config.yaml
n_layer: 17
d_model: 192
n_experts: 24
experts_per_token: 1
d_expert: 224
d_shared_expert: 0
activation: "swiglu"
moe_layers: [0, 1, 2, 3, 4, 5, 6, 7, 8, 9, 10, 11, 12, 13, 14, 15, 16]
router_score: "sigmoid"
normalize_top_k: false
routed_scale: 1.0
balance_loss: 0.000615
balance_bias: true
scale_expert_input: true
init_std_router: 0.0144
lr_router: 0.00037
n_head: 3
n_kv_head: 1
head_dim: 64
vocab_size: 8192
norm: "rmsnorm"
norm_place: "pre"
norm_eps: 1e-05
positions: "rope"
rope_base: 2580.0
rope_fraction: 1.0
qk_norm: false
attn_scale: 0.125
tie_embeddings: false
parallel_block: false
init: "normal"
init_std_qkv: 0.0361
init_std_o: 0.0
init_std_up: 0.0361
init_std_down: 0.0
optimizer: "muon"
lr: 0.00713
lr_mult_down: 2.0
beta1: 0.95
lr_head: 0.00791
grad_clip: 2.0
warmup_steps: 200
schedule: "wsd"
decay_fraction: 0.899
decay_shape: "sqrt"
final_lr_fraction: 0.1
batch_tokens: 65536
seq_len: 256
doc_mask: false
train_tokens: 339100000
steps: 5175
dataset: "wikipedia_en"
Below are experts of layer 8 (counted from 0) of a mixture-of-experts language model. Rows are named router (the router's row for the expert), gate (a neuron's input weights, with its number), up (a neuron's input weights, with its number), down (a neuron's output weights, with its number) and show model dimensions 0-191. Each number is 128 + 32 x the weight over its row's rms, rounded and kept within 0 to 255.
After each expert's rows: a language model's description of what the expert responds to; "gets" lists some tokens that make up at least twice as much of what it gets as of all text. This comes from a sample of Wikipedia text that the model never trained on. Tokens count by the router's weight.

# expert 4
router [161 158 102 117 125 146  87 149 118 164 163 119 142  89 113  93 111 183 114 111 144 107 167 168 156 138 152 164  98 103 154 117 133 126  70 143 183  95  97 149 126 177 144 186 150 174 121 103 162 136 120  82 149 178 102  84 150 125  86 128 176 106  72  69 129  91 104 111 134 131 111  79 128 107 149 183  88 107 144 150  65  61 147 109 101 129 130 121 154 103  55  87  49 153 132 131 128 177 126 107 146 106 135 143 150 142  83 112  89 106 139 151 184 116 216 121 135  71 185  59 120 104 100  83 103 143 110  98 120  94 132  53 117 134 119  79 112 121  94 158 122 143 153 128 104 153 106 110 173 124 145 179  90 114 135 128 110 187  97 124 118 128  78 179  89  84 161 108 181 118 176  89 138  63 127 125 152  97  77 153  85 110  99 178 113 115 116 156 128 116 138 140]
gate2 [114 110  97 113  99 159  96 160 112 126 166 154  96 200 111 135  53  95  78 142  69  93 131 102  73 136 119 117  95 125 202 141   7 151 136 114 111 152  91 142 125  94  93 118 190 157 111 200  90 146 118 132 149 124 116 161 131 116 145  84 167 137  97 138 124  96 161 100 126  85 153  98  98 116 158 119 163 153 110  83 119 152 124  97 137 131 125 127  86  80 157 143 170 130 153 148  67 120 129 139  74 149 150 115 119 110 175 104 156 134 112 159 166 120 139 159 126 144  95 149 195 121 119 103  95 132 185 189  96 154 176 125 116 114 146 148  79 126 132 138 115  78 152  49 135 135 164  89 186 114 152  76 207 158 131 120 137 134 114 130 182 133 127 126 128 120 114 202  97 162  72 123 137  93  86 155 118 142 136  63  80 136 123 120  70 120 116 169 143 114 135 130]
up2 [ 53 153 103 167 110 149 128  97 124 135 177 141 154 109 132 128  71 101 115 160  81 143 144 180  90 135 153 116  58 151 135 145 132  85 109 156 165 161  73 133 115 133  87 106 179 183 100 145 132 136 109 142 107 108  92 163 138  76 108  96 132 108  78 189 152 114 155  91 127 137 136 103 122 170 138 130 147 174 134 106 181 162 191  93 139 102 115  81  84 100  84 171 156 174  88 106 109 198 180 136 103 201 134 106  94 169 180  85  80 111 124 141 137 107 172 155  83 128 181 128 121 124 139 105 144 136 109 168 166 155  99 153 151 167 154 104 116 118 145 133 147  91 156 157  99 161 128 151 147 115 139  86 117 152 118  89 181 172 133 131 145 124 112 144 175  37 116 187 144 161  78 177 143 108  57  57  99 117 115 102 115 133  95 177 120 103 143 136 112 152  99 152]
down2 [ 92 137 185 136 143 160 114  78 107 148 110 150 116 122 186 128 131  71 108 165 191 122  86 135 129 188 149 200 108 179  91  75 163  73 126 102  74  92  75 134 152 128 144 109 185 167  46  66 115 161 122 108 111 176 127 175 138 149 129 108 119  73 126 119 141 109 183  90 124 113 126 115 177 119 137 118  91 145 120 133 135  79  93 145  98  85 124 141  98 111 136 147 140  88 105  27  76 163  63 131 123 118 142 151 112 143  99 108 103 128 139 160 127 107 127  79 161 121  91 176  65 130 165 140 136 106  76  82 190 116 144 134 134 132 122 124 156 127 140 105  84 161 116 169 107  60 115 120  94 162 140 141 156 141 137 110 124 210 168 116 133 108 120 125  99 164 103 133 134 150 144 147 143 109 118  59 150  76 183 112 118 127 140 105 117 107 207 138 142 163 105 123]
What it handles: Leading year digits
gets: "9", "1", "0", "2", "8", "7"

# expert 3
router [131 103 136 150 103 147  95 137 133 166 117 152 171 103 139  92 127 182 160 132 161  97 148 130 129 124 175 197 111  99 128 111 102  95 157 104 146 158 146 109  73 145 166 163 129 225 108  66 154  68  49 156  99 157  74 119 128 152 107 118 136 163 148 141 112  85 104 118 104 110 137  90 102 153 172  81 140  67 115 133 111 113 140 176 118 116 121 144  88 171  98 106  89 151 101 132 156 113  85 127 125 123 110 121 112 153  96 156 113 183 141 176 175  99 132  94 158 127 181 128 148 102  92 129 140 144 109 102 148  72 177  47 145 155 111  36  98 134 100 136  90 138 143 141 102  72  71 128 124 132 148 162 128  66 108 134 125 150  84  96 101 118  88 146 137  43 148  90  76 100 135  88 181  69 158 136 177 123 109 126  86 145  81 176 142 130 119 120 104 139 161  90]
gate1 [141 129 156 110 158 160 126 150 160 155 169 179 130  84 103 136 134 150  90 139 126 116 157  92 156 124 126 104  85 115 129  74  79 116 177 210 192 171 160 114 122 148 129 109 152 104 136 133 135 177  99 115  72 143 169 160 201 128 124 128 154 122 125 121  87 172 115 112  81 147 116 143 123 112 103  99 110 149  98 107  93 126 112 132 165 137  99 171  87 150 201  99 116  95 173 112  89 133  95 148 128 143 111 145 193 143  93 187 175 141 115 103 159 114 116  34 136 157  81 171 160 119 130 134 153 113  35 161 100  70 130 131  79 133 128  88 156  92 153 136 136 148 136 104  99 138 180 112 200 114 149  84 124 126  79 101  96 125 138  84 147  92 112 158 176 170 165 140 130 116 117 112 130  78 158 166 131 144  75 122 104  83 110 167 170 130 101 178 125 213 129 176]
up1 [107  92 169 132 120 159 120 162  93 149 173 112 113 111  69 110 157 137 136 148 154 141 149  85  86 111 103 110 189 131  98  76  96 128 153 109 119 194 124 167 115 111 159 132 114  69 172 153 126 110 143 150 110 150  97 130 186 116 152 168 114 168  71  86 124 162 126 134 189 111 106 155 126 100 174  74  65 108 154 111 115 126 127 123 111 176 126 125 130  88 151 127 144 124 151 125 173  85  82 136  71  94  86 122 156 127 190  94 160 113 181 131 109 146 129 112 124 143  93 181 205 100  67  78 137 148  59 136 118  92  87 107 128 169 148  96 110 123 154 180 146 202 124 120 113 149 173 150 197 127 181 117 102 143 177 146  90 149 135  91 185  94  87 137 146 179  96 155 109 141 100 128 162 119 178 154 142  93  79 108 164 100 171 163 129 167  97 144 142 146 157 193]
down1 [114 142 110 135 147 186 146 133 137  97 138 141 136  89  98 154 147  51 131  93 163 133 100 135  90  60  90  99 135 121  84 143 158 123 156 135 144 119 106 119 162 191 101 158 160  89 208 142  92 102 150 154  91 148 163 128 143 155 128 126 202 132 137 190 147 165 135 117 136 151 131 151 151 193 122 116  89 135  81  93 157 142 135 128  73  74  87 146 143 108 123 160 148  73 149 151 147 161  94 115 132 169  61 152 112 129 169 148 118 102 145 170 145 146 126  53 113 161 115 136 103 134  68 133 104 135 124 202 114 127  53 150  99 109 160 147 108  86 129 137 139 130 129  47  86  93 162 157 134 154 180 106  97 131 115 103 131 132 149 169 158 240 162  88 168 145  87  65 178 116 111 123 162 129 141 134 132 115 149 129 144 168 165 128 137  54 130 144 122 180 128 139]
What it handles: Mid-word consonant pieces
gets: " |", "t", " T", " p", "p", "ot"

# expert 21
router [163 121  76 123 142 112 129 150 169 127 160 160  95 145  88  76 115 231  62 151 169 115 160 120 117 125 142 198 170 151 172 117 128 141 146 156  98 134  88 113 123 122 125 130 124 136 126  43 155 126  92 160 116 172 126 112 142 156 160 140 118  33 128  88 126  94 110 144 132  89 141  77 112  94 154 103  96 150  79 139  29 117 130 168 110 127 109  97 131 119  93 147 115 161 103 113 120 145 102  84  70 135  77 106 161 131 145 118  95 133 127  77 156  99 170  84 140 144 179  83 109 144 106  88 155 164 125 147 109 121 104 113  86  74  93 139  69 166  92 113 132 153 118 127 109 152  58 147 117 107 124 185  97 101 115  80 126 176  92 143 159 104 102 130 129  90 117 144 167 140 160 134 113 107  77  82 132 109 119 118  94 198 114 196 139  67 156 144  81 155 160 114]
gate2 [179 125 144  93 168 161 139 158 135 108  98 162 142 108 102 124 146 147  98 141 163 113  82  97 107  50 156 118 170  94 141 138 105 117 125 130 150  97 130 140 181 171  97 131 119 140 164 103 110 148  83  86 127 101  86 146 156 101 155 160 187 108 109 175 120 148 115 164 135  58 139 173 140 124 139  98  80 138  99  70 125  88 182 118  79 105 142 118 169 168 154 199 101 125 100  90 121  84 148 100  88 128 158  80 128 120 145 151 122 137 104 176 178 153 158 139  88 172  91 122 100 151 135 145 134 128 174 126 121 119 117  69 129 121 159 111  99  60 102 136 176  74 123 124 145 119 132 131  99 100 112  74 202 131 183 179 100  91 136 183 150 143  90 148 111 111  90 191 151 156 132 168 181 157 196 149 124 134  27 118 105 146 136 181 158 109 132 172 131  93  86 161]
up2 [ 88  86 125 113 118 136  61 112 144 104 102  89 132 175 134 131  89 113 134 188 196 196 104 154  79 127 103  85  94 130 169 103 105 171 135 158 113 140 125  96 143  76 158 188 127 122 108 104 122 143 117  86 157 180 102 122  69 106 114 149 146 116  94 118 127 116  93 151 132 153 144 117 105 153 136  92 166 114 150 133 107 142 122 162 148 168 192 164 137 110 154 170 118  85  92 136 119 136  89 108 178 173 117 199 152  76 189 136 172 129 127 131 139 131  66 195  82  45 156 154 221  50 119 115 107  92 171 103 123 141  98 132 123 131 116 156 107 107 153 145 112 131  92 188 137 155 123 143 216 129 115 173 118 111 150 141 160 176  96 139 151 131 157 162 164 149 152 119 129 141 151  80 113  97  51 156 127 145 106 112 145 124 105 115 147  97 108 102  88 178 158 126]
down2 [131 119 162 185  95 150 117 119 153 164  95 174 104 132 202  67 106 118 154  97 118 182 113 130 170  97 131  90  93 123 148 133 116  92 161 172 140 144 117 116 111 149 132 156 142 140 155 135 166  96 128 113 165 108 190 203 164  55 112 127 184  60 139 149 111 123 118 118 162 182 105 184 146 101 228 202 135  75 114 143 115 187 120 203 121 117  98 152  78  98  94 159 122  83 136 122 128 172 103 114  98 128 170 185 177  97 132 160 124 113  98 116 100  92 132 132 113 129  82 139  69 135 108  73  73 108 107 157 172 133 117  81 120 213 203 189 154 142 139 138 170 148 122 126 105 120 114 136 154 131 123 175 122 145  47 104 147 131  76 125 140 132  85 133 124 159 119 141 117 104 139 116 107 139 135 155 101 133 130 153 128 117 141 145 112  93  95 159 130 139 129 145]
What it handles: Narrative verbs and auxiliaries
gets: " had", "ing", " has", " was", " have", " \""

# expert 19
router [180 100  86 139 176 122  93 123  98 192 170  97 141 125 111 116 122 148 125 172 110  68 131 168 154 117 129 190 133  87 185 108  65 127  92 151 141 107 117 115  42 145 108 223 129 168 127 146 204  76 102 122 141 182 151  97 144 111 145 100 123  71  99 118 161  75 145 135 160 105 109  65 159 176 159 151  87 123 136 148  52  88 124 124 138 129 118 134 185 162 130 122 123 146 149 132  98 145  65  85  89  90 120 100 109 105  93 110  84 164 169 121 156 110 186 121 166 136 165  84 131 122 100 126  92 125  78 113 138 131 148  74 123 118 111  84 116 114  77 139  91 134 136 146  94 152 116 123 155 104  56 129 109 130  44 168 104 146 121 102 126 141  93 111 108 159 183 132 119 149 158  55 164 125 125 132  82 117 127 127 109 138 104 132 119  97 131 151 110 172 173 107]
gate3 [ 73  82 121  99 180  91 172 116  98 124 119 135 152 146  97 126  66 133 175 143  83  92 151 141 122  92 119 125 161 136 154 100 127  99 123 109  97 153 182 108 181 140 147  91 137 150  72 110 134 176 169 124 147 181 171 125 101 169 108  86 137  97 115  72  92 138 122 118 126 217 152 123 106 172 123 139 108 103 109 172  66 120 158 138 138  83  98 116 131 152 196 103 127  84 122 127 155 174 108 131 115 130 106 178 149 148 125 145 138 142 159 160 102 144 103 104  98 127 119 114 159 116  80  60 148  27 161  78 153 112 104 154 122 115  93 106  70  77 121 193 153 150  91 135 132 149 160  81  94 169 105 170 115 111  97  91 181  78  83 194 151 122 128 122 123 135 165 135  89  53 116  92 125 158  93 129 147 115 158 109 125  65 107 144 150 108 161  99  85 177 143 111]
up3 [104  92 127  87 107  88 135 161  73 157 128 158 118 166  79 158 140 115 129 109 148 159 125 195 125  93 117 141 143  59  92 173  58 151 105 173 139 119 155 129 136 109 222 123  79 122  73 103  99 158 159 139 195 137 171  78  82 129 108  91 112  93 100 240 134 108 115 136 110 132 131 106 150 157 123 117 126  83 106  68  86  95 175 136 119 150 162 158 113 143 138 145 108 170  93 137 149 137 152 135 162 142 131 160 160 147  91 164  99 159 128 139 146 149 157  96 137  82 109 160 147 117  92 119 121 120 158  92 217 137 108 139  74  93 104 152 141 119 136 158 185 137 109 145 152 118  97 121 139 145 171 170  80 169 178 157 192 127 109 181  80 155 161 130 149 160 168  65 115  77  94 135 152 175 105 161  99 111 164 146 118 105 106 120 146 101 179 116 119 110 108 154]
down3 [157 163 116 150 151 144 121  99  79 137 118 129 132 168 151 187 179 126  92 126 128 192 105 160 172  54 110  93 164  88 120 142 135 101 106 152 154 147  97 141  63 128 150 129 131 115 144 142 142 129  94 200 195 184 112 119 167  92 127 166 183 142 124 157 198 154  84 126 137  64 156 146 169 177 128 116 146  83 159 113 138  71 149 175 152 135  67 167  94 104 136 123 177 153 121 127  98 189 123 110 207  98 139 149 182 145 172 175 161 115 118  67 108 115 203 144 144 137 137 127 120  82 122 107 151 124  81  84 174 172 110 142 130 128  97 105 128 138  91 129 135 107 132 107 100 103 107  67  79 128 122 158 173 115 139 123 135 179 113 166 149  91 114 115 164 127 117  73 160 151 169 161 148 172 144 153 187  98 127 140 111  93  89  97 157  87 151  91  97 104 146 153]
What it handles: Copulas and linking adverbs
gets: " in", " is", " (", " also", " was", " In"

# expert 12
router [167 136 122 172 142 102  59 107 157 151 127 148 136  87  94  53 155 140 116 108 150  90 173 141  95 105 117 131 154 128 185 160 120 120 149 209 161  96 119  99  87 120  91 164 127 147 122  80 131 117 104 128 140 127 103 133 169 133 155  94 144  84 130 150  99  73  88 104  92  91 141 132 118 103 164 134 114 118 103 126  85 111 132 107  88  78 125 138 119  94 108 101 127 176 109  95 103 120 106  75 131 154  75 130 160 142 132  61 120 149 142 189 184 145 224  98 129  81  88  90 181 105 112 114 132 153  83 140 128 135 150 126  98 130 137  71 101  81 100 135  97 101 163 175 118 136 135  85 155 121 168 164 151 111  96 105  67 120  70  76  65  87  80 132 113 134  74  91  97 120 184  53 104 115 165 154 141 142 118  96  93 157 121 168 149  68  97 101 114 186 140 139]
gate1 [172 125 106 127 149 105  68 111 130 157 148 146 147  87 155 132 141  68 121 144 106  79 125 129 101 113 145 107 125 146 111 196 146 130 192  57 116 167 133 111 148 146 143 120 127 101 102 152 129 131  94 175 154 135 133  93 162 184 193 123 116 148 123  72  97 117 114 135 145 122 190 143 165 121 140 149 173 188 189 136  73 211 169  87 130 117 106 161  56 134 189 123 167 125 121 121 125 155 177 118 159 137 159  91 151 117 132 128 127 118 149  86  91 169 124 122 142 108 195 103 170 102  94 102 209 158  82 135 128 116 127  77  98 141 116  85  72 136 115 113 108  50 150 103 103 133 102 169 179 148 169 110 151 107  86 108 143 178 127 165  68 106 117 179 149  80 153 103 147  74 143 118  98 114  61  98 108 122 154 140 119  91 122 117 147  55 135 142 110 100 160 139]
up1 [174 142 126 150  74 143 121  96 143 139 139  84 103  73 112 136 154 145 111 106 105  95 124 134  42  76 159 119 146 134  96 113 162 151 185 100  95 133  96 106 151 104 139 132 177 200 130 130 161 130 156  94 111 118 124 134 100 223  96 104 105  66 105 153 155 105 155 117 133 125 176 184  99 118 170 130  97 149  98 151  70 179 139 150 114 134  72 172 115 143 123 116 170 133 111  44 121 168 155 143 120 132 156 107 171 146 108 103 146 140 160  66 110 141 113 166 111 133 185 139  87 102 149 109 109 116 115 152 118 111 183  84 118 149 110 110 123  96  62 148  48  48 124  92 144 107  97  92  99 167 148 114 181 192 135 133 134 148 115  99  93 152 100 135 114  83 113 148 142 103 159 157  83 145 125 103 108 162 146  79 103  98  94 159 106  90 196 134 145 201 122 125]
down1 [130 104 128  82  77 137  37 139 165 113 100 195 127 118  73  89 171  82 148 110 123 105 146 117 139 126 116 127  95 139 128 108  95 113 132 157  87 127 133 117 144 164  85  70 146  99 119  78 123 128 141 144  89 119 159 130 134  47 132  94  86 182 146 118 108 129 151 114 176  89 176 188 115 102 138 118  79 150 172 126 148 114  95 120 124 103 120 148  71 133  96  75 117 127 140 118  99 153 120 128  55 210 161  99 120 138 152 142 104  98 142 127 122 166 131 107 130 172 132 157 156 171 201 110  91 128 110 165 105 186 115 181 165 122 129 121 118 157 154 139 129 184 146 131 104 100 114 123  75 168  90  84 155 178 129 173 165 124 107 110  84 134 111 102 115  64 106  66 140  67 100 121 154 148 185 140  91  96 135 159 164  76 124 151  84 193  68 115 121 107 150  81]
What it handles: Space tokens before numbers
gets: " ", "}{", "   ", " {"

# expert 1
router [156  75 103  80 133 102 124 185 139  92 153 123 117 101  82 120 157 179 141 124 119  98 168 138 119  99 195 111  93  69 110  81 113 162 114 200 147 174  85 144 123 156 103 179 107 183 132 119 113  99  90 106  83 119 131 141 146 124 145  92 120 144  76 119 129  76 136  84 114 103 146 109 132 152  95 137 122 143 135 129 118 125 170 154 183  94 117 157 123 169 120  64  70 137 115 116  99 186 143 100 122 100  58 127 163 139 127 124  95 133 136 208 173 125 177  83 157 152 181 111 152 156  86  59 103 154  63  85 174 117 142 123 140 138 105  99 105 157  94 154 190 122 151  86 143 118  80 169 139 102 103 132 129 125  72 120 100 107  97  74 103 106  82 126 148  86 155 132 176 115 134  80 154 127  91  98 157 157 150 128 106 136 105 168 105  77 195 136  97 133 204 140]
gate2 [ 69 113  91 115 130 102 160 180 151 138 117 104 133 154  99 167 178 127  64 123 139 177  93 147 133 111  86  75 111  68 121 147  88  94 139 130 184 147 140 142 155 114 118 109  82 159  93 106 100 106  76 177  89 160 134 109 112 214 116 128 129 103 116 121 136 155 127  66  95 100 148 169 140 159  79 146  88 121 122 120 146 180 131 121  79 114 118 137 113 165 109 140 101 194  87  69 122 147 130 111 143 112 110  37 133  80 116 157 135 142 176 105 102 156 100 117 152 167 115 182 117 148  94 126 163 136 142 124 105 119 131 130 117 130 139 105 147  83 160 139 143 143 171 132 141 125 115  77 110 148 150 155  87 102 119  39 108 192  55 108 185 139 101 114 125  81 141 203 108  58  87 109 142 106 118 179 110 127  73  96 117 109  46 160 162 110 154 132  96 113 132 101]
up2 [105 120 150 112  96 106 166  96 142 129  89 133 132 137 104 142 186  75 113 114 108 209  98 104 122 110 101 124  91 142  82 149 108  59 143 106 161 147  89 135 128  66 135 118 129 175 115 113  67 124 115  99 123 105 118 137 162 167 121 134 157 145 156 141 119 179  66 125 112 147 179 135  78  95  91 161 107 106 117 145 133 104 135 154  41  96 106 135 100 151  97 132 103 161 100 124 141 131 111 153 161 125  77  79 163 123 101 180 179 167 106 148 136 143 141  74 150 169 105 169 196 123 102 114 167 134 119  80  84 173 149 122 120 139 150  86 131 106 167 118  93 102  99 103 102  88 121 106  69 132  92 102  82 153 111  81 115 154 102  95 170 182 122 135  78  39 170  87 132 101  72 137 157 110 125 137 118 138  30  93  90 135  63 167 137 121 135 113  89 125 151  76]
down2 [110  93  99 121 128 137 119 141 117 122 145 151 134 116 138 114 166 175  56 126 187 104 129  90 131  97 126 114  74  98 134  85  82 155 149 102 102 132 114 148 153  79  55  80 117 125 137 133  98  94 155 107 161 132  41 142 143 145 147 163 152 123  92  97 112 137 158 149 193 156 145 131 156 161 137  75 150 111 148 143 145 169  56 149  93  84 128 128 149 155 152 115  72 107 125 175 144 105 105 169 183 139 133 129 103 127  95 162 104 114 158 155 153 180  65  89 132  94  77  90  68  86 145 146 149 119 112 107 142 156 166 169 115 114 148  91 162 154 139 109 139  77 131 104  88  91 182 145 127 138 135 136  20 154 154 115 166 115 137 100 125 169  70 104 161 101 155 154 126  83 116  74 136 187  73 128 173 158 160 145 182  60 118 173 114 127  92 115 108 147 157 170]
What it handles: Infobox field labels
gets: "\n", "\n\n", " (", " Total", " •", "|"

# expert 5
router [159 131 132 151 163 111 121  99 151 160 111 164 148 147 119 131 128 113 161 138 115  98 185 115 161 130  86 137  89 101 102 114  61 125 125 163 114 166 141 102 177 142 166 156 137 183  99  97 106 105 103 147 118 101 111  99 141 171 125 105 140 106  72 128 150 111 102 131  71  94 171 106 125 127 107 109  47 130 136 181 134 113 173 183  90 102 150 162 116 167  97 129  77 106  91  90  87 121 110 115 107 125  99 124 119 102 125  96  67  91 186 122 169 117 153 129 157 146 140 105 161 153  84 116 113 150  70  74 182  49 143 136  85 100 143 125 110  95 104 114 104 133 122 146 119 104  92 172 133 144  78 143 108  84 131 142  99 114 113  74  92 117 126 181  78 121  81 157 129  54 150  96 139  94 124  88 190  96 185 146 122 201  80 185  85  87 136  80  54 115 167  73]
gate1 [117  83 124 104  71  85 133 106 145 136 134 110 140  95  57 131 131  95 120 176 143 107 136 174  85  72 115 120 122 110 168 101 122 147 160 152 156 105 146  99 158 188 179 145 147 115  86  91 102 169 129 138 128 141 153 122  95  95  42 117  98 165 114 103 137  99  85 148  91  55 109  89 156 179 128  84 129 111 154 115 113 153 135 109 116 163 106 137 139 123 115 166 110 176 119 136 162 148 196  78  88  94 170 150 156 182 127 134 111 132  91 104 178  97  89  78 120 106 128  67 128 119  66 157 154 154 166  74 122 172 215 149 108 163 107 123 105 153 153 101 151 206 138 152 112 129 148 112 118 151 129 101 155 122 125 142 117 145  76 163 160 110 166 121 115 185  32 118  99 119  96 141  81 171 143 101  91 135  85 160 136 129 131 129 139  85  68 117 181 116 164  97]
up1 [ 68 156 156  99 121 122  72 139  89 158 172 153 162 145 143 170  93 169 166 102 211 125 174 149 102  69 151 156  73 175  92 108  66 116  96 119 142 129 106 143 175 148 139 123  87 211 171 106 105  70  64 121 136 155 156 131 144 114 162 125 115 100 141 113 145 144 131  72 178 121 178 138  98 141 106 148 149 156 133 149 108 146 127  67 148 101 104 161 154 179 135 143 138 122  69  96 102 122 108 140 164  96 157  73  87 155 108 144 163  97 100  90 111 146 119 119 201  85 134 157 185 109  98 119  63 128  73 112 135 123  89 120 141 113 113 191 123 138 111 107 109 143 159  63 182 119 136 149 187 168 106  70 102 153 114  99  79  83 145 113 103  93 130 143 173 138 186 144 143 135 118 127 150 133 154  73 136 156 120  77 148 110 156 116 134 139 161 166 152 175 103 130]
down1 [118 150 133 108 106  88 131 128 193 183 158 112 104 126 108 114 132 105 113 152 129  88 143 118 102 114 124  78  86 108 144  81 109 152 199 154 145 198 130 131 122 140 150 141 172 162 159 100 142 150 167 112 121 141 173 114 153 161 107 113 158 143  80 184 197 167 175 145 146 147 110 170 149  91  85 156 144 163 109  96  71  96 113 107  64 113 139 131  88 173  82 152  89  79 160 152  96 133 170 159  94 150 153 112  75 145 146 158 119 193 179 189 150 111 167 157 129 151 125 100 163 167 122 133 134 149 102  41 109 109 113  97 134 156 119 127  95 117 136 104 138 141  70  21 102 116 125 167 122  85 144 140 129 131 105 118 112 158 120  83  53  87 106  62 106  93  87 105 139 115 110 141 138 149  77 112 171 157  74 134 133 126 139  91 130  98 157 103 109 199 147 109]
What it handles: Capitalized word onsets
gets: " W", " M", " S", " L", " G", " H"